Below are experts of layer 3 (counted from 0) of a mixture-of-experts language model. Rows are named router (the router's row for the expert), up (a neuron's input weights, with its number) and show model dimensions 0-127. Each number is 500 + 25 x the weight over its row's rms, rounded and kept within 0 to 999. Numbers have three digits each.
After each expert's rows: a language model's description of what the expert responds to. This comes from a sample of Wikipedia text that the model never trained on.

# expert 6
router:475488525490499489468507503491524490507491527499496493492500541507488509414489505504495485484488490493472482496456498539524512512453497495489550483518529524518513540557471505503438506541516488528484488529477576495508529519519490516526477502492465504516453495515483452507490477486475488423541510526499518498470475493508491530487507468510514531505476494524528491504498508497548491484452
up0:456518469505534455516476477466516531448455481464511506515492476506506522491457512492457454482470473497486480539496519519458472524479536473479493500478494490513452491514498508505502499536488497489495475519522499509524471501482533522522500487478526501533478528509483525524509534507463484439567499505465524538488490540465493528475534460473479485504495486496547495456522509522506524504510
up1:517468545515492527462473500474508479476509485452474502483445540499503527508519470473536501508488519489512450488477479549488472500539490498469495504550473501520532488456476568481481470489458543517492454529472518531515505499456492483506506484522480481505511527530490529475516447479494522474504512506534494501479489529516534492525471516525477502522538491486506492514448497520508521469507
up2:465495454478474488515515535500526548466543474492521457499497535487461526532539506480498493505519481464443512483533537505475499495445478513471504506492506518545504485529507546501497518473533531509501503519491524493511453510545523512528453497446549532473471507475515505486482460485489503511508508493524519492515502527445497470528530513487521473500519487488479467516485547506480496514519
up3:508474452515486514492489518511484472527475511525496503526507508536526513449507529462521455505458530479492490459473540530513511504485537476497540485551499554510521513514463499484444519494504443504461509467486516575487542505472496457491483493489493500491494468547470509497490489457497546516496509541524498511535482530494513496502498487495525497516541464498465506482475515482496489512498
up4:474470518461505526487477548511519480503460464483500504494502489510492503501498506518478460464516487470498471515511474514507531495537543460472481503534484506479495452536478507497519495488499493508493498463495503448546517521485443513523522438489547521533458526503454508528499511467515516454484531565507500477509504493495521471528512509492516512492541555498480470536512480508476541483497
up5:502514482516532503506484472538520482531499490508492478486464543515496506469512456511461451463528470509527462520490522512503507488489522497486483528518513509461514519497510502515476506541498487457525537484531494511550507478540462494462480493471499465497506477530497466523491506453581509469506460472530530470501497485527491544526477505528502513488477500471530492462467492486525548530527
up6:502504514485469541495479490464545511510471529512497504452536534527473461495451518483545458519474499508509480494510489481525518486535512515464501512531479494508507511494492533528506498545466515487487442499476482528518538490472508497474448450504476545513493489495498504540520536489468485519547522518568517480488494464497505487490513494482466507470542504534506474486474538498461518510517
What it handles: Sentence and heading punctuation. Periods ending sentences, colons in infobox fields and times, decimal points, and == heading markers, as in "Seeds:", "12:00".

# expert 14
router:427488495484532470449489473519514483505476504470502495494504544469520506489518509468507470522485496454477479498489487547521522504445506486450549540477515501496491530535500531521482514480504513506483486554493529497478505484516484485513488537491532498527453479539481477495551483517491509436511496536517482497468478460514501514507546521529496512535480493518521496499511515491512484439510
up1:520482487516498480464472492481470490477481448508497484513515458522526460513532546505540481514474504497512514497509489473490486541489457530467504456462489489497484496487501510493535508461485454505479530499461488574527541522507534517518509522484553489483515475526484508473524502516531503471506492568509483505471491517504488520524493508508559535467504531473511463476480535481486473502472
up2:462485468512509477476488510531459438505516493487491555496506552524518511516505510514464501483496484533537512511517532541517469502506505495506460490534532506481488481518470480479514537528508534479475461522479551514515491504491486486497465506526517461484493525455507506502536498498481498535491520491457459489505509487462509502459544538522574499503506507546524506531507501458498543483483
up3:523462489506496480514544476516526487458485490476463487533467549503492510555467498525500481493502480516496502484440495521544523473512566517527505501481501517525498491519452509493503520504421487528533482514505531496480518502469506544513502504497502501554501445484476470462507542492526479503476452472508482515446530534510517513494467498479480512517535496498496509511505500497489522473523
up4:492473526503484459504569480533530530521510530463506447515476504490499463503499473534508497526492515470475458476500455500486498569469489506502490545492521490451506506468523474488509537486542544493515507494529479532516528502478474491517486520537524498484489514470483500486541502518479502530510495476478484494481507467490499529499529472507509509525480514505526551486452514425488474485491
up5:456515519473456539468510460528490516506479521517505465499485509511476529435489482494542481491501500483480482478462529504513504506477540481491525496511499498453509549535480479483456481474511483504472499533517483488497480508540475506474510521494495550482476484504535492464489503505482474463522470530516514558473531499485473506535504510517477487545514484555506517456549469518530520481476
up6:505456527493520458515489525513507474503511513505515525521485496486537525493551521546516483503505499513479468440488540539489490473505483506531505498436519464473484515519463500513510485501524455497484496556525518491489477485503463473452495491471518494507461509535466527538472519537479486476497495491514424550496537477517506483497481503486494460534514530485531503481498502534518523474510
up7:501490504490496503475503526448472492468494488501495490484553469481507472557509461505497536511502496493512494455526527531513527497490501513561537513528485512498466484534517484522493492454563529512498502490524508507511529506482477498516481529530526522494475564457493478460520476503480486474474478480478479544514533442507503517491449515504465496528485520485515470501507547492490476453489
What it handles: Sentence-ending punctuation. Full stops, closing parentheses, quotes and == heading marks that close sentences, abbreviations like a.k.a. or Lt. Col., list numbers and table cells.

# expert 25
router:462495483474476456509538485534497493554497451529504485491497511534500465522508524483505513483507491480478500472455484493527493520512473519501513488533471501503440516484517511539481522488482486503486472516512528498498488488571496521533468492547446440512498533522501513524504493477477467467527524519517476506498481494505474441537511499490484495532484513543560487508532481481514461501523
up17:511437495494494515496527518564507492522486524494484508522527513484511467524463548487466554512487521472496537499476505508500469529511494497530525503469474570504489511511484454530465506533494491513487480512463537460500504491485492497494504500503469487495517481503469532510519471517513497485515506534465495476476458475530517452484525553502534481518490533516516527519484495475535503537431
up18:504508487499502428494513492493492510497542474483468508482485495489496487529563507478471473519501464487503512498502505464466510495505481502500508492542458458569463505473493531521505463503464475516506482518530549469503445516471534483541510505523527474481492508519503501471502489540495514464497526484490513506502518557487498500548496470526478496504485539563530509496516505463480496483551
up19:487530482516535513482519485501479487535488507468499507467490537529506468472530528448495470462492484478496500493478522534494523458523507457471536489507495501509504533501527517529496486510482490517540477505518574501484507464497488556481542504543462471528494512515492517467526496520495513487530496520484529486437492475499473477489522502504516499479524486476523511534512465464457486441549
up20:495490451499491489527503570487493455489526498499478471538482531467487491492471474497549481511495506534483515511461491479505551508440458524485488504503458521512506529526543502476481466497515486464510515484507483525537473470473505496503518485529507516540511514505515512471499502497531460443486494544501506500499532548491450473502519479482492535463479512453482476486504536463513516472505
up21:477516523472499536536484489478482484553486476498476499489464490514518530496522479493466507469460502527478457493496520490507490534513499483519475502548511531518490520513464514497488511516526514540485505474453520523469505537499525512541454486498509504525541453507473485536449501478504484459512502504520492475504460471494531522467551535453522471508482515495578509480509515521476509535485
up22:490530563482526489488575504490489465482497469498503516513509476493506550489505487456472500504520545494514513497528481486505467540478471483498524477489513461523469490490527555532516529465511467501461489487540489538505500519520451493523496506518484477467483507522509523518520525453485503469515524514512508474511555513508489496511515538482487555477530478513525485523530469551500497537488
up23:491522511515508508502526511468512502545464452457448469444498491508495462504476485481474469502474495509485519534526485533491490502440484507511546519526514486500508476520434508512512532495497515463485506469517526490478499502482510496553554497551502458530511476494507498440471467517488512492516513536501547523476509552508506495540522503508501524509532490488519528485507531508490470472501
What it handles: Mid-word endings. Short word-final pieces like ar, al, er, ad, y inside longer words, as in "uncle-ar", "produc-er", "slim-y", often in species lists.

# expert 48
router:432510504512507490479531488481462530506542429488481483506493531520463498468503512506526499476542496470484493510444474521504491498515481532450564472551495541508461490508509506544465533477488526544474527550551498482495483528521508515516489526504517488515506489494508471512480490509487469492481509498506520519535490522506469491509503477527484516498495496466491464507516484456487545469491
up16:522477511486509526479498493522514469517497483481518509526522478509443471437467460442517515485516466469468505490496472526487495491488510519502498454524513561497489505454486447497483547520496507527549433546481521467507532497484476488488508534494473535512506494460486492481491489521482477502518496529505515490512478547548496507506503497489489491551499480515525523517513530526511489469464
up17:482532505495517491521513534489464485557498511476475483488494519548515512502513535469506496503475475500488522506485503465502486500500492496535515534534516544499460478472549534560499504519526521518496525527489505508493525492529502489487470560529529500488485488486537500458551496503485486460518474543490460484503444521447483481486494479460501482528484511516477527481479459478547527470528
up18:484497500456502501491481480456494518483463459514527522530470559492442476514498509521510500503514575553499512484506514495506493486537518571487538503476501502516483483506478443495510496492539517544501480525513487515503482474517493514539455502479514481536529519470499499507518515465473524513458459513515500496497485494511483479540501498531543510486476491491504445486544471504481468473494
up19:466519535518508485498539504523496478485526485493509499548500487506550505484514508536541513497442480544443470511487511479499512464532477514498507507483471519467478508549545477501514545506474517519502529513506535516498487507534507528495527483496498518490543470539512479508498537475540470486470468473491494536494523487507452511511506507466511478476465525544509498426494483483524490464528
up20:495562517490528490497500524456504501487506487519452533477458485489506477493520490538521507505487497495475488498503469500490457512474484544475536508527533524494474508499546519501503551525487518544532524540513465481507495505537466501469519516500493507463497462492468514465506467464516475548487515497508501508542488536466499474491495541514561542529515489450507492499546492447495495504505
up21:546485498500518475447486506523562499516537512506480546496464505507521529485471506508514494488536454489509498484531490507485539445446516510484508502497506467511489467497509528478480489497491513512542506542451484488522493523473480486486490512500524448455520496534534496491466494451530486498490521498506527517509441504473481501539558515538521499502484515475515489476520473475450467509507
up22:470485536479484493478470542498483494465521506469486535505501544471486476487460520506469505501502504524490468556480507490534482486513491471507505471529509488472473529498520445484467512460491476521456493536499510517534524543474478499534484545450519488505470475518464491481538519469444524485461496473510520478455514483506521497488502475484479497551541504504516537535531494507512501469500
What it handles: Articles and numbers. The articles a and an, number words like one, two, three, and digit pieces such as 000, 4, 900 in figures and tables.

# expert 34
router:487498482489468490491496488497482512513487456519495487511522520521476456450512529515536513510561500543490473508541451492511501506486499511496531491522515483512452499493456527518498497517511482505458514476535513514469423514504523499494470518493528498502514508513488460500476489496484497502489518550482515507528477511513457506500548510598461500523511489446518466502516483488496540467484
up8:499516533526472513482467540508535496475484466536518496536504511490501476491533534559506482470502499481471483502522499478520529509502519495523508434533511490516526514477504542513477522478469488495490488454504506493498483522480534493505501546503506541518482458480517494472476515441497519454490490497476506445519490478497470517479486539450545495499520515532543471525557482469474474520508
up9:469520492550466522514489511525525497495491491512515451443512524510511490523546527505454528508497519462498484513528515473508517559527555526494517511508491496506513526521470513495493555483476508491463465484483492520436496478507494532514448496485509518491480463539487481507498528498525481500436513530497469491490524515474516542498525515454509513477481518444475471475507507466517499512499
up10:460469456516499492512495510509508488526512487493474452488510495513521505469446508544488505494561479501494496506490493523484470500511547481497490485544503476455509490508528482488456484520513493468549523545543493505499532498469472506471478469475509502561459473521494507512491503511543486505462556506478478531499520461447494521465518507491469528492503477508523501552518448490500479506511
up11:489542517500468482522518535483509516505435478489492526494503488510510452481514497478505489487505505524481469521562464453494503521480529503509490453501517496504463545528506503520488510484515540511511538486470460475486458525486513501488460479494509513500571505511491468501516507440473531510511466549531530479530525524533452473492525490551480496512470489469487520499500498521500533501521
up12:482487521511516478517516464533484492576476531509441465491502509482515519527474486506563520479485495506501463549481508474467482504485530519452510490465476515502477472486515497522490465540545512468510537477513480475502541521521486491530481541478483524501529492490520522486498477509490469495578518517506508493477527495504472531505514501508511453482520482468491540515509496514554501490528
up13:501496493482498497490535480515450493506523497489505526482509546506518500483447523527470533532509522502473511510465485509497541523497488517483527477537509501458478463532492533485475470552507518518456516498478516577499499496454514482475509506452522484539520474500521493490479517502506540514483552482499512537542516509494476465501503456538480450540485503467516495499502482476545479472519
up14:483552497523485479524504505471556485538521483545524492503491476520486494470511532514523499519507458505543504473485480496517481497495480528532526476506506451508510494506470540527518486462523500526487537476517494490534445470521525484479501496483487503476473527474462452532509468471518492488514522537455438498499494484475438480497494531491481529486542534491509479462489495538504533484501
What it handles: Numbers in tables. Numbers, percentages and header words like Total and Votes that fill cells of sports, election and statistics tables.

# expert 56
router:489439459498487479477508501568495529517516496446475475501499558531511518493501512504526473505531481538488489516483484527502447524522486509521518499494486505517486529480460521498528503484484516476507494506489520472483508494502509453492509496526483469511557500520496500540536438503504517478521484522461481523542477464515427503519489498512490518490488508488505447531516543500498546463508
up0:510496475535529492490466511531489491495510503529480515525490450490524506484504491492533468500532468526520531560479459544521512511505500558453542491515511459487470499540455482485532498478518493518509482528532498515517498439519476487463497470501511516517479477476463508500472537509486463496519528463518504499487467477537451476507498513499500463530536450498509536494490538515467481486491
up1:515470506480475477469495492505493529508531491457519449533474495472502500499503483505535461509500521472502479474493510511527485473466497482503472565460508516517486485490522542511428486536498527530515538486493483484447513470529541461456524545528489487460501468467491562481459508508531531464510458500483503525505514492491493490508506491490531519534472511480486489480493506476516492467488
up2:529499512498498506504516499495498537536515472514472500513493522519523474461507495455453472500528499526461518470525543490443530485486474474506491483456524516489523527521485523500470483499470473509534484466490527494463527483482565484487516521504520467492517549474481495504531496499498517474543473476502517468490428484538472534503488479527478518439507494485509471529544522504495521479477
up3:549503473482514478464484524468465512481536488458469529499472497517531508509492524462541477478554519510506486534500483493533527484507479503489505455477457459475523525492493514521477445518504530519445490495464479508480501462512522472506490482470526537482513469542512514527452528463471514492521530501508457471554474515497489486517507524492503508488490487534526486548480522479512473502508
up4:481503434480508511520473534460499484518482464472495533544505508482486489512521513519546521470464483525511477526474518543531503484501511490476542505465493566537479551505451471486514494523477514486494501524478541513498497476490527493487516509509535481513502484484451524501511473544471500514481472484487493486455491487516521482450507495551499512471448490491526489557481495501467513512504
up5:512482511516519495475517473506551483527517534513534468482520525517509488488527505501470486514513448501512486545512521499440464496474538476483519526501535542526508496463445531474536443513531537499483526496524503452519482523513482475517485533525483519495523476524546549519517466506543478504531509498535482500479449464493498486539499480467488489484487478500500492514503530514510510464483
up6:477446511505452514547479506546523514496523510462503521478470515476490493498485458477517476504521525465516496449512503495546484479483517502500507503524495498500523534520480528557495573556469525462564469549486480543454487519484488444503497482511497535513521480507538483537478487512516498514509485522490501536506478473492521473485518503486508493500518486519495496508482523536474503511506
What it handles: Conjunctions and commas. Coordinating words and, or, but, and commas linking clauses or list items in narrative text, such as killed or wounded.

# expert 53
router:500488485486521480434481472561469528524515475518498476534519505494461475516511517516509493509486504509490473443498494508504467539533476509495517532498529502517491515509503510483483531475501522474463517471500521466493518524523518443507468484510511457524491514522473489558472504473500486469574517506452521516472473478515463495521503533526494524536490482547524470512514495446501510522503
up1:519546505484488528493461492476472512514530494445503498498531439502503520503463509520480460504524535517497483491491535505548468546541530515495497498520525500529509518551522504525514522503453543479497528501492483492509495473522522503481471509512517484515502462498543544525510538499496504490512490458502519507507499529470476503499546477561519483474505465527479494559466506451462505494476
up2:490505513475519526503473539542446502495541516475480503486542457539490486504505504527469568498475508512511452479505521526455487478528463472488502477459517473508499463519516481470494522456498541464456469482507491496535483469500494527503502547501499518525478532473494511501500514538481496464477495507477474529516462507493498508456521510483495527483483519517506499549511518484462524465450
up3:457495504467484539506493529539467493486551454511518502497502517526494530504478493510505532494500485542518498473478533533450483517550548474474492496456511501524563511496548463482506499511504526515459497494518500498475508498485518462481505511481538482512505485509504430493486488510509510506516522478532488473460464482522521512488509511480484467494523506475484433525533505448502525456505
up4:497494501533491484459454498529497560506498522472523499553505468499511461525475477493502505491501507513522490508458454472526522490502508477507492489454429488524480520501514533523484518476511485472523509476519500478505531478480510523487487527461505498474457557499477489507513537441496508513511530504470492484486532432541511507472493537468451500487507498485522496550500483471509516514471
up5:473470539458495515526452498513503519461530478497513493497466454484521501513509521488550499447483483528525471476484496524524523482530473476538498491506491479503460448491532486516513530507482475476478473531483548508476474479491466483514493505532525475481524523523473491503554540490525482511490507473515487535507561510523507520469497497506540481540516477512479470505478438505525521517480
up6:500500520480492509494513476529497531509495526513541476534488498550532496496520476482432515490480529535464452482491510511447517512519513534512490518542507511430557538494484482471509498482496550481533510490521517457469493502525498506472475515502491505521532503504467475474490512484444472493520512546514507524451489540527502513486477528499530529542489488482530539483498525484497504512506
up7:500412501519532507509480466500454504468519512489503547522520483504503493526474499508511508516501514479486487486533516506502530479540459474532517503470536525484454520475460478519522535544470482465508473541524512505511530505491487496499482531500504517532508525444459527533463516518499522497560477449487503502525544479532491546501497520479489494510517537497499492490487508511493505529458
What it handles: Mid-word syllables. Middle syllables inside longer words, often before suffixes like ed, ing, ation, as in dis'par'ate, in'bre'eding, pre'qu'el.

# expert 57
router:485475467473493469483541506524491514519491444520475508506498525516460451459485507521520469487486486505494480444466469511519446537516489521464520484519512491540480534514479524528500526443496521473463505515542531477499508504567500465515484487499516491532485529538466485515523522483509526481545528505508516508492483521520484454514493527483504489501499545498534474512499489457539502489522
up0:501514488444531497557530492583550489507519504490510482531519509504522529523517534521520496485531505498543512524516484527504506479511507475497506482473549554498485535518524489527485483473489521477460511507471485505502487492444474487535478521474464460507514512506463511497525525500507502487470471484529473509491490482453478481486454478529522494472501470504512493491566473459503486521498
up1:460516495509499520517482481498490521489505481491557464550516467447511456446507489459512516487526499491483490474497518526527522479511511496484477461507503536506442477448514522506527524481504528562496505516485530508479521506496484510505474469494512494496480498499496511527466524512490493529514521490465512496522548468457481471511518544515443500498499484550483490465542495500471528532452
up2:488530450505501495499526530494540478507481526495493526500509471483506481492494531485481486493532518488521439487486504483487467501499546482488532515521539520511519531537535523493466518535482469528477473480489466505469518496459538487464533480485463443471518511478526485533476522502533453534503508545482528492540487489537529508510469479543522476508513514467526493456507500447503515513476
up3:543495547490523460465462507490519509488517535528517505522507510495494493498526478502492521441457469541511471501509503490526474502480510504503551503517501480500501467500460512474503447458482479484503505488508462515495470530488456502537477518503528483517443534500465517517513469487487496458510524480493512429530467468501502502508467525469454479434518522532498475505487521504492519522509
up4:464506495500505515506518508525522477496518465506521531516488511516510525467559505529467473520518458505473520462512508463480496499472539525510557461507461496534498526505464504514509501520497548532491467545515515535441449468501504508497496502436499491521477524534450497519480518474482511488518472464498499482484494517486512435502509498517475515523507538510540519477496471500517524489463
up5:484508498490489466486511501510482524501475493491481484505491457521524511444488451512519445498489519525510495484480504532490501483502504474457509472490485524502525551516459500513507491495467483511526521486461474520492550513526502521477523513474548516537473492488503540503481473509487455513507504465472495530508473492580535521535463570488448508509472549484479502487503504523496538475512
up6:501506501532479511506499500500496516463514476505477501472463522551513458486491471448523501464503490502533519524475491519544475542518526514487505481519510509546518532480479515533511459510489504497500506553554516501513493503488547496521458511476492510506472500580503479453479524522487565503497512514497482530466480540483495452476475532486489481512492496489523536452482503509525493468479
What it handles: Word-ending name pieces. Final lowercase pieces of foreign names and words, such as -tra in Elektra, -ha in Alappuzha, -rey in Osprey, -ä.

# expert 41
router:532477445476485493535460479493517559508464485518484488480510521490489479491536519500519494468475462507465506507530470488518454505517478496483509539455507489529501534525468530481469530530473486486490554503518519511485448504508509485499491494529535457515511530539491478507474483491493508508529491522463512515541482484491487498536516498499466529536486484468524480472502475487532567547469
up0:512486482515503513489505482418525573466487516502495496476524508534513527486443479478545469510483483449480539500490458532537518476469513501511485515464507523521443520491536513498502510529484490480513526494536470470513496480511530476511507470500558502497479460507483491460500494500474498520515536533520521492485499524522487484512515466506504538521505522475450463524524510525506478493492
up1:512498464470501512462464460471514468500502495468530509510509493486514478481501473518505517521502469491494530494507486534466492514539516533518497497504497481521509440497458548488525486520536521472499541484519531450493478485558504531485462522521519464489536509516476512514502475463463522471476510527494532507502523463553555503489464510477489496468456517520481516483491507538547546496498
up2:478501472532509488530495508481486504457525453531534504493503514540479476504494543478471487476531495502477499507503481514508501558550499519516512501509535522507506557522510474495481496491514475484513520500488497523462525502473459514475470502551480488519489475517466499447490448503513548530478516478517421463474506505451492495505481476518539472532493530477532480489495470517519511540490
up3:480469475521490492526476483530477468492480482516446493495498447507492509478496487508543536463457544476513499463522530460495476498484515514472539494448501492501490531510490518479533532519513493506466507544499506539542469498483509495505530493530513434521495499486533500488519512530491488515527524518486463534524508498521493448494509534487457520450484495462497551471521508528487532504465
up4:503500514475482484491509508459513491533525486499486532493513473480499493460485516543474478508525533525516481478553445511508455543501495494488499502503524496528497542519544472453478456489507532474498542499503512522504479486544460518497528440517517496522481520502507506476500532507432498494446517487487469491484487540501465502496488448502486500522519518446503466456524454503493516486506
up5:522473491511521546538496518490549507498514477491511486434498501482525487497539523530496509523527517513495483503532507537474477517445513539489518526489508489519471510506490516481513499519511484495447516501518463508488437501517483528520531526497494468520482488533504503493491481529485503567542476485529475522509483454484522526505516456505508509459467463485477490492546538520449514499447
up6:528496458477520476532507511460491481532461457480494570507515486508481527499511536527476494474468466510472500514540522490491511520476525468495500535427504501515545531485511476489485502539444511497531467528526555466483487455470508524493518481496501461491522512539525477528505496506474539454480516514503521485517469500498527525502492499501480490518504504502556503538509484486507512480496
What it handles: Months and dates. Month names and day or year numbers in date phrases, often after In or On, such as In February 2019, 17 October.

# expert 33
router:481461492480506478490489475512501511519496464503475513469507502489475472507500522511533484477489485504468478508511467542483499513524503528459520523526533540511491509490483531516504527506478474459493504512533494471505467515576503500534478500530506481513536519554468497504498451485441433495574537536483503519479474504535472488501512557500481501487484469500461489494519543501508488503516
up1:474489481456456492508486484506486508514493473508502517524485492515493472485518499481473511506529520557520502491506467530483532548508525487470508450504538456498553511485468506498547497543495486483529498480512522548467522531542496528478512456503520554518537495533487477500468494463525490483524500551531495491473470526536483507523490503499513538448475490494467479482489490519445499492494
up2:501496515482512451493552489513508504475529488502452516537498461516473497500526484508474503544480477500502503513528456505470443487559503512480489510510501448482476491471505501518495535569478493484504550506476513500489473475534464538540500533517475491505519452524522502475492476558511464514501526489494526524505474537532509508504522463508499501510500514501471543525482524513460491535471
up3:438485495465507463471534507457466471508497491508499518520506490491487474527507519482516496504520498472493473523537502511439499507484534545482476501474507484496527545533499520517532486469494465512487498510495519485522494481515507555521497494516508449524530470523496468479500529451474493505518499556502556491556517526513489502479470511462509488470509502451434495508455485514483511521508
up4:475525539524447479485524490520522492435473501503464572471476535459504507485468532522500488480466485552469513509491461577490514516503452473505555514526495499492496470475477472477507531522479501510525474470486518482485510480541469470481504527514502479484505507475510510497488491501503492504512527490514493536515481532471524516514488521512477476490498493500471524504534547458489489536504
up5:523503515481480511518457489507518480493470477526522497483524522524487488523515526458521493525473551492476475505492440524492485463494498455470480508527531463516516514526507493532493511471469459487484506507503460524533470484538488535549505501578505509499538489507519513481498486501499471498497477510493503558472532500546436505483503531502481482453497459498469502516486550503496520509523
up6:458486496488484527487465525502527525564518454515501505458502529533448529510534516482494513476552454549504472495518482492481549481511486504475468531492488504511512470493532539498508531487501501493487482514528463491506468462530502544543507523532492529453528541521473522499519517479477517491514496535491489444508481500502524534522465528490489488484515470470461506513495530488513509475482
up7:500497533477530443518494467499530543527537505489484518516478514515502516470503534452514532553476523468558488544463489468522519510498564478500491499471524528496508473506477504504520515489484509506490505452482485499519495499497553495486461477528476484532506502508484476497537490479499480499508513499506451529497465536554525530486479466525476502485506495504493544501460545500496554509489
What it handles: Music text word pieces. Mid-word pieces and short fragments in music articles about albums, songs, charts and lyrics, such as Man-ic, ly-ric, R&B, Baby.

# expert 42
router:510484431491473479496488509479508508528491463524490498527514499482440451495498499517529492517511497514503514445483451512497445534499496538458543487492496536507470531481468525537476508447497460493470494510489536499476465512521516476519480477495522492507492522539482487506494503466480518488502550563471521517506469518507479470524507559518492505505501478508513490507526493486531503445509
up16:461495526551470491485471478512503491544497478499517521526503527490473560501513445463512480526505465464541495472495469515470466545519502541466512455530503503541478512514521497478524465493524486447461505506472520512516527537487510478523562518552537475486508463474500485496472543501496496518486519524498506493509463535481491523507504467522511520493493517479454500497506491488482489503519
up17:493456468491501501530473517499514495521519516508477503485516519503445512490484486526510511491507489427514548465507483485490482520452494530483507510516485536498509497437488544495531462469515541460514488513536528517483482499445500505491520503541516516489480512486488505510537500449502524492483571532448557484500474492531503509495525507507501461474491504500549479461532497500489519499493
up18:489490476468468477510496523476510470516500477560520519515492506539526474533523536530493518472451492490538545493472474515527492528546495541500496493451552486523539493535482505543507491477520521505487495521548513502517498466522495481539481501487482494501502460499512470495501490517536493496482529545531544506448493468523468516458461492487502531480511500500496502524497490465527514547463
up19:488527493503494522504562522501512485538501460561536456543480484522509507459507502474505547465558504470467459475505519488517518484497508459488518494507489495508460491508474524523573499514503468500488511453524522488468483508465537459519516494526498456511506479488510511484521493501465532479512497505533494498515483525481477489545514461469489530489520525458481511529510522508497521529527
up20:530498504516488520506512514547515517535535521509493522476542488563518493464495530492478514491509476487497506462463536498496517511490500483488548518428530461512527495493449473526493511534505505502471488490484483528499496573543510505434493506517447504502529533528524510495561529484501535461504512511509503493495518490527521493513492506480505513510474491475506444481491456518510513475501
up21:452477470501511492516477498486495490475497490523499501498502448460442516513505494524522479528532540515470520446475521524474467494483497508532504483484480483498482539497476507522514491446507495523462511541513567494502481528523477471496511497511547527522484546485523507479531508492493497504529486518490552531483464546507486481510499521558482495476519492474498445441491459490495509514490
up22:550491538527480485477490509557539524479508497516484476481501489546503502448556531445474527522483519512507540529476473468495428458472473520494532518513501514509473503556531480455523521506527528505473498515506500531488487505491515485527488531484509532547508508476489489492484488518518517516469498499514480527483480531502523466492480516492487498508479472516525525446488486486479522463523
What it handles: Inner consonant pieces. Single-consonant or short word pieces inside foreign names and words, such as Malmö, Erebidae, Kermit, Fotbollförbund.

# expert 35
router:431465512497456502501534502474486500519544495520475454527523515495510495474522507462526502504524481509503487448484495495517458485520509488438509546539515498513476483486537509505431513526487488477484550487500517494499506499534499519490486478499485479523524520494482497510502489527464502478508515493493497519521486512516502469502512542473487540492512543501501476484519580498535553537453
up1:540469542501510503522449464472478465469527498525519485476478508485496488498502509471519505522486512513497453520480472541511492495477475484500495519483553473490492491548509513503555504558484502469468516494501511537503554486526466438491546456539492487529483541491478493450491501507514475503501501495473526506502458533498537496520525524472486518493497536488497497513503546541476475502480
up2:532493467511494504491480492485485514458539486454447509556485521502465518533475496526494511500517466463478520485488507518522521505465493495482528493507478480429552487467440520536500489511494519498516449474519459496453549486488522517530475528481482492478488500480495465501493526499511499485514534506536500515534514471513518500483521565501496533477543552488504492471489516515498509496510
up3:458489534464500507533491503502498532473448527478510461526478489499503498498531528472524483514512474543490495552463482535537524475493508497529476506518525508491496482471515490487499516478515543493499521495517481517520509489486524495475494494524432522526488489549483553499450500521565510547505481517497489524449474515511463512528485524475490509506531527547505488525490461466510539494472
up4:514509560519532495489487484534531482513508465458484481466486513510515497496518475550494554510469465515513484479466474455478490500512538506489488518495506457487481475493503543525486547532503481502507519509510508500466533505508459491526482500469531519478515548480494452512489509505485454477514535470524494545492570495478519495501519503465460505504455528489485523489463484542492482464491
up5:501516513539499532477490518473507494453466503514466477511460485564510481471438497510524449483480508501507509466509494496464531504522513539482531512498475509505475497502540502507489535477492473513466503514507486500486497489516541498512508516452485478496453528503493508495493551464548485519450508518546487515516478512471522444486501522541477526499529447483505449498506521512492549517488
up6:550539545511498501496526461513470518512452510498492474476496519491533487524458520506487471496469485450499491460511504464521541507526544455512537525488498568498482476497498512499521504518481490511513541521514509466536529499453479556523482471531483479484467492496505518514523507515490447484534510504483490504487448485497511518500521472490520479458548533503535496470501512469506469492498
up7:507437518480513464523552479482470461540519485518503496495465455498555547513469533477493480510484502470434479532490474520522507460502518486532495524465500502507493520540502507487492504482536441497511506542467493492493482523488476513496469504509506501483532478510479525465481525526521497500537513504504463516542511506502516459528493529497513545543525470489483499487536500484497490540537
What it handles: List and table punctuation. Hyphens beginning bullet lines, table pipes, en dashes in scores and ranges, colons, slashes, as in - Father:, 4–0, mi/h.

# expert 50
router:487518494514509483510521503485468505510545465435487497537542546508455515476493521505504459466506522456480504496511462526517501505481495507481491462485512505516475527542522502574492529475500504517500543521537486473463488558497500498504488507532540454510500488526506474520455492470465487501515531465490488501538499473509490467512501497535516520477495512486486504516504485468528558475454
up0:460501503519482538527489535461484483541475532509522499505546469509466518492507487479501520461522505469486518512520490529493510506524508453472492523511520462501456501577481505517534498453535545474485481546494554484526454518508492506526514468529509492479457471539505503528492480507518493520525553485517473510467473493496501467490526472464492534476498472525485514527517497528497511513499
up1:517490512525488465464479487463542486488487485464462517495489513511522499477515521481494475516423530521495507499502546516489522465466474484509530502470570509506492508486502488463496487477506509496538472489488492426493488474495517471519496554519513464486466543515480491521492530521520475501516486483548524546529518514490484469542517521518495468482517527519544495478495481488452492476514
up2:483503486557453459535502503505498494473536503527471467502503476486502509472498515533524484521502533500542524476549486457524537504561446485453490495492530487493518496462560444504510491542518482512501517509481468506481504455478477497483510498506490481494478504510446440512498493497468524511495481522520499517486481461502478462498506512558521517495528496472475515530499490522503526483487
up3:525500500475491512523498570501510477507510510498512459488506500484481488517497490480491458500497462499431474471496487518519514498537530537558492526522514552485480501467497481535488517495473520481510502494542476474468535487547526471465469488499543550528459497511522515479456461496483523499480488520501459494466503503504530497488513512480507518492491531481482553494545520551467487483480
up4:503489504488530477508487522449525522475497498543500480488510561562513510483489489519497502488532525480462518554492456506519508519503491529506486479453513447500453510504470489532476533517506503477488507529500473515484518461549500467480485547516551506496491549513527521482472533495513519525527525525497488471486511463484513501507486497461465498511482496497496505562504534534536492501457
up5:505524520504515538491488466535515485521552515474520543538533531527509546467468512506490495481504531511449502506472511484490515488538526471514476461525459508433458488521570500529495548456489472494461474479540480493502506497517470504463461511522472482496513483483511488500513454480496513504485501487535508500487502473519491502494465492507511516507501540465525519526481469468476483498467
up6:518499452515506488489464493537547535473521524503515496480468508511466542486510496512509421486462553511479461492509492489506477527467505449496512534434511522498506498489493477522490524533493516519488487510449492543486540515492484468468498529541511467497519541532524495520481499508477492510512495465505525490495505479496503480515523514497477433516542519490531542509491509505534539495512
What it handles: Indefinite articles and counts. A, an, first, one, that and number words starting noun phrases, often after is, as, with, such as a single or an attempt.